From a checkpoint of a small mixture-of-experts model trained on Wikipedia: 96 squared ReLU neurons an expert.
Below are experts of layer 5 (counted from 0) of a mixture-of-experts language model. Rows are named router (the router's row for the expert), up (a neuron's input weights, with its number) and show model dimensions 0-223. Each number is 500 + 50 x the weight over its row's rms, rounded and kept within 0 to 999. Numbers have three digits each.
Before each expert's rows: a language model's description of what the expert responds to. This comes from a sample of Wikipedia text that the model never trained on.

# expert 0
It responds to: Word-initial consonant clusters. First pieces of split common nouns, usually after "the" or "a", often building terms: fl, br, pl, sl in bracket, plate, slate.
router:487431537629465576526455638536551462598490537564533501527542498589432482514555445459486453576532509458564546578495493499477490476572464453530492563504569530540494503516560499557499533450448457500532528533502548465578534479580528513550576478461455559421470504436441481544508535412551434506523549441453448577527505487524564534554457531452484471559510407566424527480437517460441447501494480523625567468494514516507491446501504517444393496458458523462473577449529464519578441536446441580575469547581475543496477605424577590473566580448423461449535527450489456512451480387475555516536423570555561442513473477583591509507496479560501541530463565533447600483524469530588460574510
up26:596456590546528501563472566556446527552519496450513525439542488496451531446465451578567426493503479481462553472494508478608544549503503383418477503506546483402470490529540435488528546547479410545516490501559501530478527429402542496617491549595493509448473491470544471527486466431491619493506454449556374529522461509536543441531437456412531497530517412523491520493526461443496370490583414442515476474551449410468543455550600499415421439471458514511492448508552550515558574461445471587556483517616506498455460504509542522519505459454494554491491483518536399488493555509548524512493473395560574499441520496532492484600489521527489639615542508504594462402516485481555497445502
up27:533377539535559560502482615546580532450424606526509512463396405486564394478490573486578551568540464508571407436456497465475436507568560467541514531519498484573567397555571487549495526486540430447499492529474485470495447480419449499448484438550607499463531526537530448487493445501524512510484535410493543510466463443473545612477515539382409365550529540463370494481524564410463460502536537498610551465507477450401527533563429499493480498524429550469528511442551515548530513550427494509565486592442485495523542527449515510506442555514467501496495533515464477509445391429491461511491475533490535449523535480547525543540548466550414479544502538448423529625526495553510443519496
up28:472409507536497622543466589465496508521491606493581535380514492592443588486540465443531515447502503521557433591495490491463462515532489395519516552480505540514511544549533521535595539520427523509595530555528560492476512533516491463548461440492423547528470502469489462482484477439535617526558475429537480510496462481469523396615518450452460498407541474548453499542476441394482487518487450489559456534491456553532508531514474484493539513521415489463506443498523511546471540591427494459485513563558508438458434504433549501481442511471433508544508537512452658359469561397496573449500498483548544437374484495556531447463491498437458481687455586520480538490465491538478515536417
up29:510488416502444542517471522521557481511562458514489522519487478486464529402558428376504558532463526459475539568518546469507506493431466399354558526452512487536481477475499520499472510410540446549525517480548477392520444501518541478546367455451437528505488497399456510486402449526489385525569552547416527505476542521491634512515460542525471385484563540566530509466456460540432475496437487467509552441529588494561554501524457552487374488567600438537421484522478520561478476493478478524494439591545592562496461523532520431598567646493504494602591532447527591530481459466493566513439472533559492445497500489488525463485500496527492568582390512516489460518495517565459504505586
up30:522518530500525523476565595532497503524510580516510528505474501476522421531410482566527435468510538504392393494611531431539409518518568381472470545573468546548511537500458461594507513528568420485570485563537518514529472466560527537458601456518509470437476418441545489511474479475485496439425496485488440488555563622498498546489516555515521484464455411574433463435517615415474491498585542500616462513491466521488537464415609499398504585503490499494474559512481505524585439519434477545506522401594458492479483552500511459543486507400518417493485446561398521458444434443469494594466435522528470470589515453555486454408496459500477485471501550546417434526556507520532508636509
up31:487506447565512473531549577587547440500547544439538467541486522525492445429489470514456418521512451488371525441459456488495448508596439436501502423499521428545464500515556435561542622482523502434516480460468488497453537512611559547507490395454375498490500538487507535405489546419501410407508511489532536453555495458447561495483555455478511391589539401574407636536532576488483531494452512577577587464453461535479429570541564549573514451463513557532499519543488500416567459480505500519486461552470559487503530549512620552532510529567546520449475505486563522496423508409490483561437583572530389403529551472527556458544488512496536444488486525500580453448495538442518518521519
up32:502445500562440508511475485500518496539544415598449464442542582519453526473517487525429584526545384425491502522471583498494619458494453548519498501522519467578470552493484495494519446396448522548556477390501515464577481475571594406536552535489491549511519425519475599544546520496518514467476493502430558572521537457600466474426465473465491473574412382677460506487541416472510514453492484550475559412394468487544411527564505495525495497425468531503416521439506428516598422457531510547346518541469517565459505463526496531616466536490510487481540443426503580528475609464535511539455528576539510499537428492524497515514536519562528487512531483526517415478516523543394476507511
up33:521567508519424507455380523545559513575558520483479514426444511479463502396481454523501507442411492470510548503433523508471479433551470522516460603522578543452520490509622481467503454387385540468549522522514556451550433490536438505462423494503515570527456446513625488542474503454508434560472432458557478471495567533513529467595554496438494379473534504473412506468428528431455551432449481611568551537526519555487559498524471517577469491540515475567410563464533540506529360600565463521516475594548468508494465477471505538511469495470535529401461364525583528519568443518492524534481559467425510500469519449566488457548579580538454548552621517524502516414495462501518459459500
up34:487458589482453502446495549464399512598489479560448481551539500527476398549616501448458416490495536526554544569416549513467480477521531506532359535515481578563480521478507543525435542506412519461549485542480527519604531469591493491546614517478463514553600568462440485459468475434513442456487494455522495585456484468503423536572434467496554579492555480597494460486461451451451454538511499532419525449571473426508461502523493569499401484559457508609445451461468413483495452632544461460517554478631466442482597594490602538456499417457381517531508564558483441458484460534527454559534558510518459408471526469467467479497488481437497524482535505465550503480546422516558500531489
up35:554535571581488481537481598557497527541563440489457510513503475546460455597470481516453439602553477444483468474528476511495508432559504518416458571496599498502458467496532433462469469449503502605465614576554501498506488466560601516447505476573459501572475507535528538480555498485547453501467397531524486538429453457500534405519472474538539537512510496450530406440523548509406431515434475452572538430506502416419500480622467449563459486451498550539564554500486572549428379524509460398575527522474492592488467460524543545462541635473463446529469503494469520438503442563466543479435490572510567410602510469571517444486356559484531597453456443434504509439499475498532492542459
up36:435460578510498517581564471549469425425498482525575534551520519517500423561536463449559489474511559551576528506521510485562533495504571493452465530516531516502472546444559516488453529539507533445397560470460524369564497481581515526517529476457446460394563465462460447486399504445440444456603557519401511448569615578541536465518525476505478449438591441517501564477483556477582496559506491559571563483510597497504446542519508518533513532531432498474565420435370473536555479363433467553526459578550499385507560549439581501446469494476463463512486477432447534537446511426546525516465568481524496435406514493500452420481483533529476552525484517537497479427428418544584433595531
up37:468503499525493527561520506447457503567518477417485489485505500516551454546541513478616346562491497485487541544497456504487528511550505493512641471498557531567493599512550425501612596507477484494507547491513566460491537509546490547525538528431457444488373583493485511507470487482517496412438552498600526503514492522506583473536407484545548582659537471526498484582511513478478468444454493486436509489553538428383543520496393543506417482536481524461439508466386545517382505509449489561471540478442531551514526449520583462412451563537467482412555505447497531487548499508534533559441561534497465557502483521354413539460447423462477428464526531502513521403393557526429483556472
up38:536466536570417495548480585568455481462532466507477555528479574430515495566490540500448430462546473469546546535462507447503521492478548478505427470510499573483500556433559463522583534471567388432364409417544519506523593466438522550435542524488484495476479470401504496515551524522517498498421370513628464514457474447465441522626479462459500563523492457473484449458399555484450507456533481477541407426514589439432518546497546467493483592392491483464431557483471492531524447447521521493592507542519504517499457622416568523468537578447519435614608528448531496524479517426478496425527478566500599436528512522547481449545488598543528568539466550515527516477472510489518403547540
up39:473464447498500537421482516587485474518498438524512471481473620519411417487518493528468486498445498536547563485471550520532530461494473612524522565453549530480495571439463360513520545563460501561523459495539510518515422565499507444585571540487503562499466428509441508503592410472488469370488490482528572557513610614528582539441496458551538436473441455588578481502475526538433538549476538558607455583452478432496523424509515563479432478531400508502468439495560408414457405482441519526499460465528430479540557482422534511460434493507488571464475488390586405492542520447530584543518476550600481403538483494454513427474508474521562493451503483569590490567544508439528471530504
up40:465521406567535522505473463523594495508518521558484476509478485498416465413411404514516474542458472569574378494558429572494460404505419495634489455436525555466562459471592515583550493477407507430482509535584570491489511538586501563423609460517536396561419476456539493431475490458530533442523574430535477557536495512484552529515550423512501476503533526473460485518489579529504555561442457562574548494451509583465489565527573457537493522498510472595481525455473417564478418530485441482565550480513520550475510435517484535416503502407494563504513536397494476519478568575396472527489457559542456458519451529473520439522431434592411536473599448555572568514504456470531479495486
up41:511547510453474538502505498526537545561477481438527498417472522502560482480580585405550546559497471414536483565559478533531458499465465533441536467519513535422478550489501533507486490488369471427429516486562522523525435578662506496479461483430492434349570459456530495523416514551526542542503576451492375530478463512515507491490504499447628473508569488481476464510601537456422497594478411543540501497536482479514470457492549560498477470483446528505570413487549537583532464556453515469579552484551574512480527578483553570457468577494508461533511505542440403513440404484459487467449512541451561547419515605603465580421477428491471424514486580531458479527476491525545370420518
up42:525485484604489554518497545497520444450517448593509476513456568590489400530472455545498447463542574564507572547554506458453468562477518452533588530451546563514508559459494490552529475410488476455588352507454478459514473534531544474558401472590396454477432539442483403518508480528600500531534554551383525523466435466432575465517494532506438526545509455485378505459471489480456405541569498505520590481512511445483586514430453588516420475441503592538523457565472523491434506514429486588525513447493429441466431543478531498464540460438551528551499518455482440492487569427433519484439443586535527489544547489607553516530421505463504573511548453575510444442590536504566468553555
up43:484370471480458575541519564487520488541478465489512586433427565491499393538457498439451560519521601498598490535525542534543537496492452467442401508436533505462436483551479507464532440545470451574471533521532533510583523520546547454546495432488418419431527531509472529481456487461517572492501476560537512499527402506416549512611501546470569562560549490576399494600517556436455407557534365573464545501558514415478409508580557527407462498440426556537525464403474426506492526445415478499556489512608491438453561537596561422497512451546494582480474505617556482464515463503507496430525513460500519481405509518450522502415477441469503506570454502520527505528500449565560494526474
up44:507444490513512511540498573420562439561534479561474439456418568559579446519519413519445567442553548447537539549508444549457457483554576487516614457447517494494508481492410474517546451407414561606513513516478507397447527493522525489567450574565434520522410573456491510516589439524460559503425552425546591524595451501567451460506524478484545561545507506485565487461543448571432500556503622408493491517444432442565469456484480603528469490504465462507559445501368485550483475552474472369477413440473462432460516514530519500498551522493419496497521466509504521432432504515468486486489502477557544440491582564508477506512590474473508474420495466559551563455479610591517534484583
up45:511483490590450522512491645514530461521449486446459517504502431445405539539595522524448522536507415530534534418464522405496551434604459439611431548595560577574457458529532476495479463465576465379432578575469432523523553508467389583506499475499476573512514453494470479477559488488509450517494457493517506484482477467455553443514499429504564569567493432369437439489457616506461431470480519561479427453511579505451494448532467555489483612550552515498478564471507409556521474512528529470553495574472529586525492438488581447521483620428453503485532489544485468480471601493452497450594538473485510472601494548425527535527449534498503517508455444450396532473573460470520475506504
up46:495406465550498506554476604391575492453522564467548589490357445570499515433502458490406489498476439518558429446491522585509476514469518490573483466450572461501518421430533535492574533502512524478455612490537538562567479541559381511496561433466468418484451507517521571468459605513579590512519471454440562483451512541551519558555426513477422455535598431575482582433557466460474471563418540521530461468519564573483546515462447506530504487552489494474510461513386434515476430489492551430483604521516456536580469547478513471538513488465461459559567440503447415571453482394531548511450456511532465464542594473535493478525560403523461483488489509492524464496453602536557427552497
up47:578506593519429516422401536507552427581505472503555484550517509620450559494438472541501436450480457506496453470589522446480500539465466520514535516541480492539438473546529553486378532592423438562513508542552557482478500405586469523545443429523487529440512482482505612431452498569577553502447558463535442485493508438554501455485477467425548588498456460404410427575557515537507502556433526540542489548524467529531520454435476493404438549505415533547422574468442535444476442471562523533440559515505445464452495455470537564477474501397503536450636482489452539503477572426509524434481411597460584502459425459550513517508520459512493498569498558529523517586587602451511450519524
up48:583530503586437529494488514480565463495443460546453507370464468534509386478518479498466446538520468471450496445524467485475551460513479489515434477514494586513537393490558538522550545460500515450559492438466658425501460458586546521510553559545547570387531565410454457492546494461494483354484476493511530575533474419494503540469479433514373614551462415553457540519473613493490488497505502469561527590517445553404440479548516494533450447449508563553512512455493377520586495498464505498511596555560401464546534466531557611496570546448596553467517493415519455463490465487503452486551555564509574486531529471496458470515515489513502464458545577523493497510385466569508544530455
up49:471524523496517547483449603464450499594536464551502542451569490458526449533494535467483428523596443455557449502490591485426492407529538505607469421479489463480486569516501507478519466492427462446660504493475534468425534431571501550497455492465502514449473552400465492522514471583602448496468523455550454481471459540617457510452488462475454506580553475434508522412612480587403534428442394516470494541410416517508444489527405446482450456493545507549437480512436531508519503558490477501495635541529481514486448580431451531428493582454523520435509558459500481512468448596490484527602503507509531459581541562592444461572583547523520600443538539515497476580482541458520453500478
up50:585483550536476499481490498575582504482435505518417516486564597471480428489409492566538449509618450468556556531552529444512472469489466453508464519594557571516456570578487423640553508475412469480460474506498544434545541536509441463468482409467363502406455573479442392514521494429450501502559553468403450553468499535464483474496479526508454466513435490551474453525543542469486473529490470541586531535518471548521448370539550469530473405557492537516543394506518501508557360483483511534526571461508590502427539565451546555535419468505512530410538548513545515496447426606477477525517576453575567522467501493509534459475513545526506404504439470512567602522452408496499497499557
up51:500480494573424551507444416491582498528504462544554564596513558438458478357437444501590479474490587458508495463512543483505512506535438548517601554532513511425488429413560493445506460424524518554493504468493586472559497544523561465525590551425518462508481469493492482514343531562492536485439525522513462500580471512541607408468505553539550505480459376538509518492470522454521472547532504508556556534494497598459421464469483555517491495447509467457507388520551465592553421599456479513501452566525503549454501483432454456407579388484461511513541481480523500553698469542524527604502497551518488481517414530463523443469485468456422550543534490505464495458503445498412541448548
up52:546431455555541504531508518482631464532509537554462502610511573469421485511474483485460518547440460565476507519485551533517468551421424466404463534436419551431540483547494379462604512513484423523457469521525489421595467503592557442546444419489430517582624422512496426515495505441511504542549662472477568432554458548447560394414496522511422447552502417521523476483558460510504496468506536506493535479538556480476495523483576533582465530475445447519547500534432490547489488455453467478479515532434534409512484567411523596494452527521488435528557511499519486554528549520474543459506472500514635465565507564525593442372508511496562445457464517511516462425449576539525496548526
up53:472557536475519471419376492549583478496478501498558448545430486435455423509432580483542474414470557469518520548516506449524473498585556526506377542565550514499503481527462557509631585508614483492491413530509471461562463528487463495482504471537466508489482486464541494483464498520451460533442488560453528489590397403526560561503520472525504466495566483450506559465455470458385582485542554539557463552551490568554473478638553583530450459496493484468625594377384477455596468527451439495471469437489423489449532487407499475519490600562491508502428481476513491506548496466540475480587455392459509562507505489513538457516607491561464532512542501526528477400580493550445479468559
up54:541466481485529461413467528547485514573536448426581492441553517485524524497497455524486406469477546441422559483448465506511511475445415503514521532504488407479475498479485516475508563368535458557516524523536500536461543474543492509403648493451471549543536496513476473389573492556560474489428553480461452512511531617559522543469469378552489453602490535537490518513442502523427542554433509606616538565478572478534508466446495540587420556461559480487423591474572462456448549480556470434569512438486480487478424464397431469525522476485565485442550481482449509539440539475541587491562456471495543434525532628523604508458618486482407511468594530532498510482446549551523424483461
up55:542441605548439518487458553444452588489565460439464483487548569438488526527540496576468432565548480524507558554503438411413491433529474486413439555531515569473474452490567507537440542556498445524529576554550635479526568413522441512440453510581446515482561522480539404509550536435547430513519406413441497389537491533527506439545420529534563466463446479546547397548555563491428513508439637470537495567516508447490519425554601514430515456460486480514504441482517423511552400492528513471578460520584585482481501473448557464445492552508452569472487507425467518491508505416453526458543473535487585400490530425581448492470496527494470530522432431561515527597540532492507508484514
up56:526511533535519536593445569469481535457557501446519503558511499579521527458463464526456491470542550486433427444410530543428442472513497404513592445528478522489551525465493462536512550430563514551560546489474451518465493468455477499495599394484462505477446515462395444465459560485410501472451550503563565578548530438470588476500500603507420556474549446516541583407521434495434475492404544549617410501462525476513466485434536484495452490539493457519537486531490473559491481522613532544460501439481480449496453588444536458491569590408483444481489469561496494465514448507500524487470563518598548403665532508425460514496482496560459455474587518540588575459509504604611461458407
up57:508580538503444473559517608485520472569478542530510564459483460462500601574507547475502393529494525579492471428561494489513513454584463477472465587480523459552453503592538482537494431579523462446505553514481495558586494407534513459563514512621506602482528452579483528412506585462557484546487481417381441456531441493521517438539506496409437490482506522504440537562496530473552523516516614503584446497507510442451510436482531523382494457576507545470354444441470533459505481431409492478568445474466539485519471490450451595491538488517454457438535552415628517458454567461547464470428492504515435493507533536525601432571425520482520514491352511505483479526516527464504572552519
up58:488437588607467432517489630547494424561478583545530502519459508488458446497540494452571531447554527491529622507551542520420508479580466504479526546548487489536493505436615516532531499471416564499538571429473487515414512522478499585558551517463479467493554561516467524451481558459515454449551575461470522408600441456542535486410381415544461502580527454475509437413501533440476441520543511546496502545417556555567401476465449542400455509560385506485468552464420485398548421368453523488524557581481538480548443493458560523522532563459428478457499561482527517487434560521511550470546510507488506430533473599460513413497554435505449539536492502492515578511439554446526519489485
up59:440526522478487483599414516457464381540522517579481406513555403524445613441495569548412422580456535438467486458536506433538487488538466474505526525560422442560461436541535485472481453389488434448496527435480452536465505434551531496502446492554467501565455469521461464493556573586515438524485506526517494575534516484475489592545423504534502459476369465539593548534578437514429573485478462532534500555481530549508545528456511548578509514476561532532476429533477494443474489484546395524513508451559488504455497471577558543515459592378412502542541536548488440456509424457470521530506484523436501558613465482507704517533484482434504581479500417533511480483492590574491485465491
up60:490470498468475539546448515583574457483621484506530487445515426454549546481512585594545491542462508485458483421466435383533556445478513574576499515488422485436509584480520419524501523488582443467480518447562580545560516526577522457541518484472515357497431512497543461483478527411456470459482619560494448503511518559527489581552500497474596484503512476531514497578517521441463425453489526534482536570496521509391574504462508530483500558428441502570493597568497436498507483512510492518425492522549486519430402482470476519509521471448450402432478518441421470581489406560454525589463556564519475497565466612546576519578363535480489471411488531478468502459484537588511386585489
up61:562530499578564547505500537445513496520514470523455490453469504517424545476591533454503499580493512532545524447505565548476516514481424540505419477479517504569490503482554488559497480446458512475518477460501550569530431479550495545468462529515493464425515492557494481569534474490577478467492582532477527492459505399495611627478516500585538447542570527511493419515497538508572381456411429587584458455508604496515519405412579519563445472494416459439444611401531384433437527574532392533542545537427523492564380631404526427482504476496475466472494583474501527549448494442541485514441461588490486489435459399458540580551481487485448508536451503545492550455544533419507506432516
up62:490510419557515477436520594417482442465564491560421550367505464529457475520496531465480483453502522424506572492457471433546529505512455500538517502518537531499466563593523530496497588521511459515461581468452525422595393449448520432474564462385347448469508531492470544498554539453455530405457661525510549464501563551475486602428402559490511498449527438495443518396562540480485472450484483541515468539569511477425413500508476506468519474518504615514601521503513507588525461561489495530580514522442516502514511553497508543532571582505543463491478523438531560482462464532500496556509392425503573506636471493493543425496436449548538632454511478487503520473465520446516466587506
up63:579452487535462468486416549397492459554513506464521559474486498494491525518544393517446526448464600549541571586522495477514473521504482506411518522458502568483596515572494485549501592506519535533466439474543626467515462445535378514586465480542460488433550571474496632579556466506533416574594540525459553444528489492432494446485578428532537437506484423506423472581489472429566429478503518536516585555547536490512444488515515550515465500520416412441415526504562422431490503437449404469476519569533523471510461529511546609423532485498534539541500458442523497478519421518513395613422425491563488437509527497515549493457494501584533514436442500470435532466450430394551524533539
up64:469472479601520549548559459444508474493533453463442491523467509537477513386605440427486485522504444568547519439517476469418447471448507426547517511450498343461514521488582539530521478429468400465467525457467537411584492508432435552526619408521414502565510552523505461424498491470562469539447485561455421422503571507519553467535538543443482456476574565488521559434530476512506400538491560510599551468483523556535512481475494541516448490538457572447502464509474390487557544432625489456534623554562481506513569465487490571518496531507427514424459525477456491468461503490526583594410487579532540541503491529483503572464532507515535512533440543552389558595569524496459414555455
up65:399454539493401464587516530478430451535550421470574519424483408528466450469478366467472530481504598521544536573460581532481495531520528501467531541472345481488561564408529551515593497407530518506507490492446541443506557480526457505540490508547455400500487501418498463549476535447539484559524492551431485482483618512540583457481479488502517446519527466572433545531480603519442463470499537494563534509385511463482582449491507582525509538525493482445563462523597433544500472403484497515486519478577483467448422583442482523511445472570530463560581462525530490439513559432549596523480545529556508426488460521496513470408474595480585442546457473507592592515531438499514372529488
up66:508425483579454535558560591525463395456419529541432529474502547452403548562562514520489434594472544461457502489513537413433530534445449535546522473480521551570467585563490557485480462448508468508529508481471443439544532430471456485515538439465419554479455446527593468478498549479646374527490532464505520454488572446504537433491517549415502515533509479559506448465379432500520503513554576495462435532563596493429514526567457512453477509466434539444491648547478428502612493508469462470440538518494462577542496445463500532470454557485418419524558551455443549593449481425541495502546391564487525419480564539516558520560521515600443550439472509558463489469515460529448543546486
up67:477483531537523493532499541458595562498482568494548474609522461492444449534600467497499520629515518492533517407534485548496437449549588589523535534442544466436552423437514536478501500557409477529493456366444474557520560503460502518469566414585531536547438459504463489565558456425517491544479592504498378482470477566477438557496412429469537471543554508647510502549480476494568500498548520520464525523506563523424444473500491506473488533449469493486484524528489542469481515398356454548519437486581480379519428528495447560466549526527545520510559386448353464601480540469556469462468524556455479462456488549444505437523424510595552512486518509514422432556518555539515513516501
up68:563497491449550437433523494522458532466500488480570546538631518501508488562439442471490478505491486411497549487494477489519526377517470363463515496491564579486462520454497475516587633526456438435538413468477569471534463559635449481476406466398522496512479554543536437436541567434462482460489544548530509526472502494460553555494424561450407487493561578597457478567463494493464447495470490526550488562559547492510484527416581509501472484510467471440516640495571590461579482481549515537614505410553465568492414575471483556517498499424475449548436557426513428470552389460447532503436539478564601477471529537478491442446472517515495566494524479539523533440503572522514446564466
up69:550454634485498542507535557500418520472523570491506480473527517480459428530494562432475425511529446517568546493477566432454449495466472590468547536481484489547517565511542479476511496395446490477466560509494430572567433499561501580535490468480464527444518493465515348557429608402473450514466610561360442546553574477517449581458483456483472418463490521520518449374494505427441534651548535491486550517524476528498524543446579558518456536496493513545637443482593510552541512447507406541536546511504559468537484511441550439476588541450432480511469482462536515448499472418524463492492510553427462503511408584484497456515455526457599518589515543410476474534443518515470489525467
up70:505438593542468501481455504452504531520545572556472455552513557439516446535568505545560421478615560512528546495425533484389501509524538536596564584426455454517473523572562528572530478560516459461566483564500484536459435515464524436529523504462526563510573547489416467437521528462461475550603516483494534477516409441498540433569512417484430383433478438492526463440523458485472450508485545555504490508489344581501520488484513499614391491529496533475450501493527447508468397525494445510607470514485511443580421477518491456369433444531496440522493523505473422521499551500447457516542399570491548553553544555477576519501417432584571481494528442556398544547536512460533443559461
up71:492468574467493497490522514370525473490412458431503546478521467472529507523506516450557541607488507472429528549477462476580441503450433464460495562471474511545460466481536485425555517445528438538508393511545553625587428479634394521496527472635379520506541447460491482477576491431482460481507557515423522561447557499556581509538487545505451454528545490496497522419508511435465479551501574511520496514510601478409450453482433556493491497537463545456502501489483590548464458525520528459515483583533509472546475464504566444591555476487569416479507504509530456428371520504428560557548504451564513586554495473544517492521496441503486560500551468551425602516530335428539483465607
up72:483477506477480459564507446498479461497544623452530437492573541559563518479438487461595513514469513495551550475478502627549538461563419449484488444479535489501428423526502517488486560448513441564493574502395553492490502579588499542563577465543501532546504431454515578463472464504424495534471628579438555431512534466504537570601519525480384524551523471515492490518463555387426563539463516512553512539567536417529446501533578459499461513561402480531461444497495414542530496466471491450440453441512504560410467529514441465523551573431537397514567456599488461503399553416513432541426425530556407392511568471458461494495513534581451484544439475557538463499542458499529435542489
up73:563507478571445469466457542458499492624455510568522543443475510508469519535479557521568506566463540506480431514428540473514508471485506497474501466438448500515406531572493469452476435480514498491476431553416514473476457466516492488503571446558491502434468542477510584473401592444458435377588549445483560464480562409477453458447552533507384514505543556463495559447538556429470476527567492566554497607470588461652517446571509516570482463549397479527484599478464494577513366522500466553449496479544485447570505607472443474489559536490512455453500571499495574601514481475549508490438471564560611504463467576488369427485485457508498534551514550561414541488507508491502518552421
up74:480455559495405597466450506557442499488483517564539483531492453497475445573414531504585460467532505488489470468562539507459478329411473581539483514483541620566459495561542490541477518461510420433535520499591567527458568488514549455634487486544480504523409485472484499554573463508477522397577495450500542464404554495504518501545570466495543489437475479509407459554492458529429527486591461505482555511607473522471436432406449466567453556546590485496420547542530464537489439456545438510541550404505400620561469488460523541443506551498424452505506464506466470485516499505534510430510509549537559450410429531550552504545533577478555562525550499506441466473542423465459580555400
up75:529497529498516601554525584421492489474574367476441521522545556546418477523495550474493580521506439490473504531443535527509552458514548532432607538394494539465538483601532517464538470447539444543517426442519514489498501425577395528476509513581471546534533525522457464468560518416473592455475549494529562520539574408485446516509479551500458582519521517534541504496440531478487600520535491489513532559436576528418481486483519540520454523475404434439434463361478587501480468502458453464458471488453434544521512461481530450474562584473433408515495517459569474414545494547519370554500461539520564520584487470383502437538674479544485512456500528507485529454461538442611470460563
up76:581446566523541523610460560544430439582530503487458416577491450529466511583556529501437533559566522476430537543508468461479509446477567460458513475523447495452563465552509483531460539525499529447457436524552466515468522410558587416502469480473578470461459524533485505536419511379519435580557617452510397474470470493552597524478522478566511480439595470482454598431530517462464490520515491533559546492488443629449487498461404519546478482550488394560522425466597496441564485532486500504454422516412497458624436543430519547469515486393480518490518388470527475531510502463487527443461533535537459594495495505551462408425511522518514556455487486555564501558472411504459508595571
up77:417502495529461565437437544524469491457524647482552517506460528547468390495482529471434572502491502437539445446492410465502517488521480488519502528557544545460543496562578461554527575453514523491477440429461522520596534493482550495484495454501557490373487511408467436515453585466542552458585421486446436576521502512552513604504610423477505402501470500482385487607416435523576503547485444497493577554522545522520462517594501517522530461417470591484560532484494443647567400514507515539522545610561559474503475503478537538507410418486636551447488468448493412520486445468569516517521494505511516433487452484476602538538492431499500522457464517435478517464482466480500474419542
up78:461508522561555475401462549603495454517595408475440457467459579568515458545541530510484498468443446539435495475438514470394456512493378622498516514548535568451471428496526481492470500480449515477527458541516465514463565450522519464504621461486519502467558487523453523573468523465495464539459400563465444449575542497536467529557430534525567459496541464463540563450513487542548522509553504538559522503484460567479570512542449445565418418383378515510333446492581466596530446570464477493502519488477453469471460577482564564570526495449513493488556500511549471549482565439528559467563482523451498487597539519549491547576460422581507552415409419527595449498578459522480489557481
up79:632440531626492480535422534545484424496502555546413496492406509660521451541587414555394504536498423427492422560426515547586434524607459547548538479443593493565464555437560457521528587504492572492486533515505518436534430509535428479508575551485478583483516515533553528475480494403549513527549492521468495461477529409448490555553458576454616530448618482548502401489476495464523529534548521494516489472433615475460543471465456493494445435454479504536512456481449514448518460480419478477484481509462559505418489543531543513424510541388405500494412484478513486473464453417560535564482483539463540466528488461480467491515566513506456424506482476529519523523549475545602433499548
up80:543571484588442560406475402482558560534444453480464478456487427497530471431542562548475532481519491519504555468522531520453544474634448430442511515562553550499418411486559484547462521520537499538511491546513578500511478457459496488477526471472435569404517562474530505462565493442566459541444425509432482490465472482499580458556528481464519481413513402448445458651455536602440557505546580422564570547489523539479467548532546527546570510446340538525532450495405451540540556516476504419596469463528529522461537464497507527503532404552522566547511449456484470436433442529615465480512479501489506447473467500549550526382585475515559543433558500538494450548508423465599465552492
up81:587476445499499473450526475408538503549481458524481530543568577485485445496455472647565517425483428548461500507580429469481449555571506479561381453571482450500508523447490454466514493423502452430536430523474538537596479416560434440478558511450498487440452476522488486493418518477588468448506616493494446423435450481536480564596526505508484528520566454588432579544432442505553419520581389516507500504469579459497439501512540566485417532488496601463483556440464441508609493499473498502555601468523394505473459536543495520533548530469461473565532509417538470432489466508484590560496404503491544459487553538561506540559479495499404499566499605475451491591512479585532563534450
up82:563480507453529522479471506506449487506515410464406399550469555485464450494491499499495351434477522505492461452484463486545483606554561487455521464450532500448495461475547464414564438518414478494463563539557456435602467491480546533505468494520336431614444542449545501549502494512533507457489453442551484452648422516422520566529454465505559340570560478532504531579511489492477497478520474519482542503505539476491411476540559483558420519512520506511511605434519550497553502585521487532604572488505553526508501538473534575468490550530506546475443434426598536496496530485472452471474466594564533486522486417492641443508533537513552515463460482514506445439507504504651513400482
up83:454566512579577512497479491578498398458460407578584509511571489485473503418510454482477431526550462511504506534410494530494505490471401555450527492469606545547531530513542439582537462492485563446447546556515524422532606525526468463439551503440507540531511529505382517499524504437454622510519575567495537491559412524462572491479487486432557437557599447553509470452509586455548432439554537443536570495493465480475439394505483429485419496480526573453511586503451422488413469492585495529475527462415601593511573503514485566518555555413463510495453536462492522471521478489446396530539562514503539459520528445588480541487516433496549502565463455577437490470371557460465491439447
up84:548463547467462430384431573591439451509534515504520488530582538478479470596481424522532496490411460455465507618516562522454553430503472446398479531504495477424515540504470450512591518438512431463572466497526596567466507444537524554521435532486428480512485538516429388533443496457501540492429532592494498518526497541507456432474492413558436519497520427541437552550558563511456442513403555550511489541505513529359506588404535440562450483494431525577514595463525523492490443504618383554521456541545436454496517454472503514569517584458467574538543503571530426517450492449515419539459375526527520495538507503526544441454476543541506562477508596552511555515543435455503525563510
up85:622540586434535543508570490523527362465510517529537496444478516529414499503545461525498474473433523447546506493585482483401427465529572491483484595464525426622592513530504497457436480434454445412537384510514491547580497518574525567477551438405485484514432460482526536575528406551516501444521479475498432481575516380510521571566472401482504486477593435556503492537462536476576394498483432584529503486493557499471516562514554557534466428441529527479482500455515442438554532475457534593519519448485491511500456562494516513499571473468439596556562601421470521490521445552476468465543538569465560417409556414492516581541496465500538505492501440496586572441448506481451470451496
up86:507454502531480501506514518501452442585517488526512546434468530507612527475517459467501495591545553469506536446447481530483495467472513454492597419471445492542500451514498529531558515539449433526487490492415449303550521588467451604490533499548520500420549430467422498514571459545527474540545599490430487474463599481505593526500484473470367442535387548391546448417602558522423494497503512488617597509492477524461475444478558499458485487520578565441542473496425459518579459399533540538419446449567602472527510506471518590572514525514497575456553570397450458510507510430498505398564489510552543518607480482490473477556467491488553462488524504432495468459489542490466486550503
up87:555511545485453486474567460523539479540482471492577544493565541416497410546478508522479500521526471412530518552447477524528454475425440539463511442566501511529465487441588489523485559530549543518467562604495520391505524471475547523457471415467485458495479534529550614516429567439513504483431482436471516487493453470439550391546420438523455468445573332608494488591600498476567523485452448560572450558547635489494427554505507584494439473485483517551574573427496385553567546484544482473461499558431482552525432614421495558517562465487469440455488601524513499596436510466498480533471535454522458442452468463466459417565515458565508550496533493552441521506531434494437476546551
up88:595492444557450481485520473410532536520526580524397459485510518476511521468544498459546552580462482558524539518509468474526540583487468370515431527524493490469522494465559544559501432587468485512509511492545450443514446425537459518483553482419540548416571428480482482484437493438460479595457508479448454539555439469586471485482479494530596526473491474473522482513441466564459454410467573623535578403430464555543550484504534448510594421527491549440457576528570517497500497486389526561568497493473458607412516581542487382518494449456522506573495395550538514613503442468466438604488537519479494470583456483529551536431435567464522504508455494403568547517551556389508480574526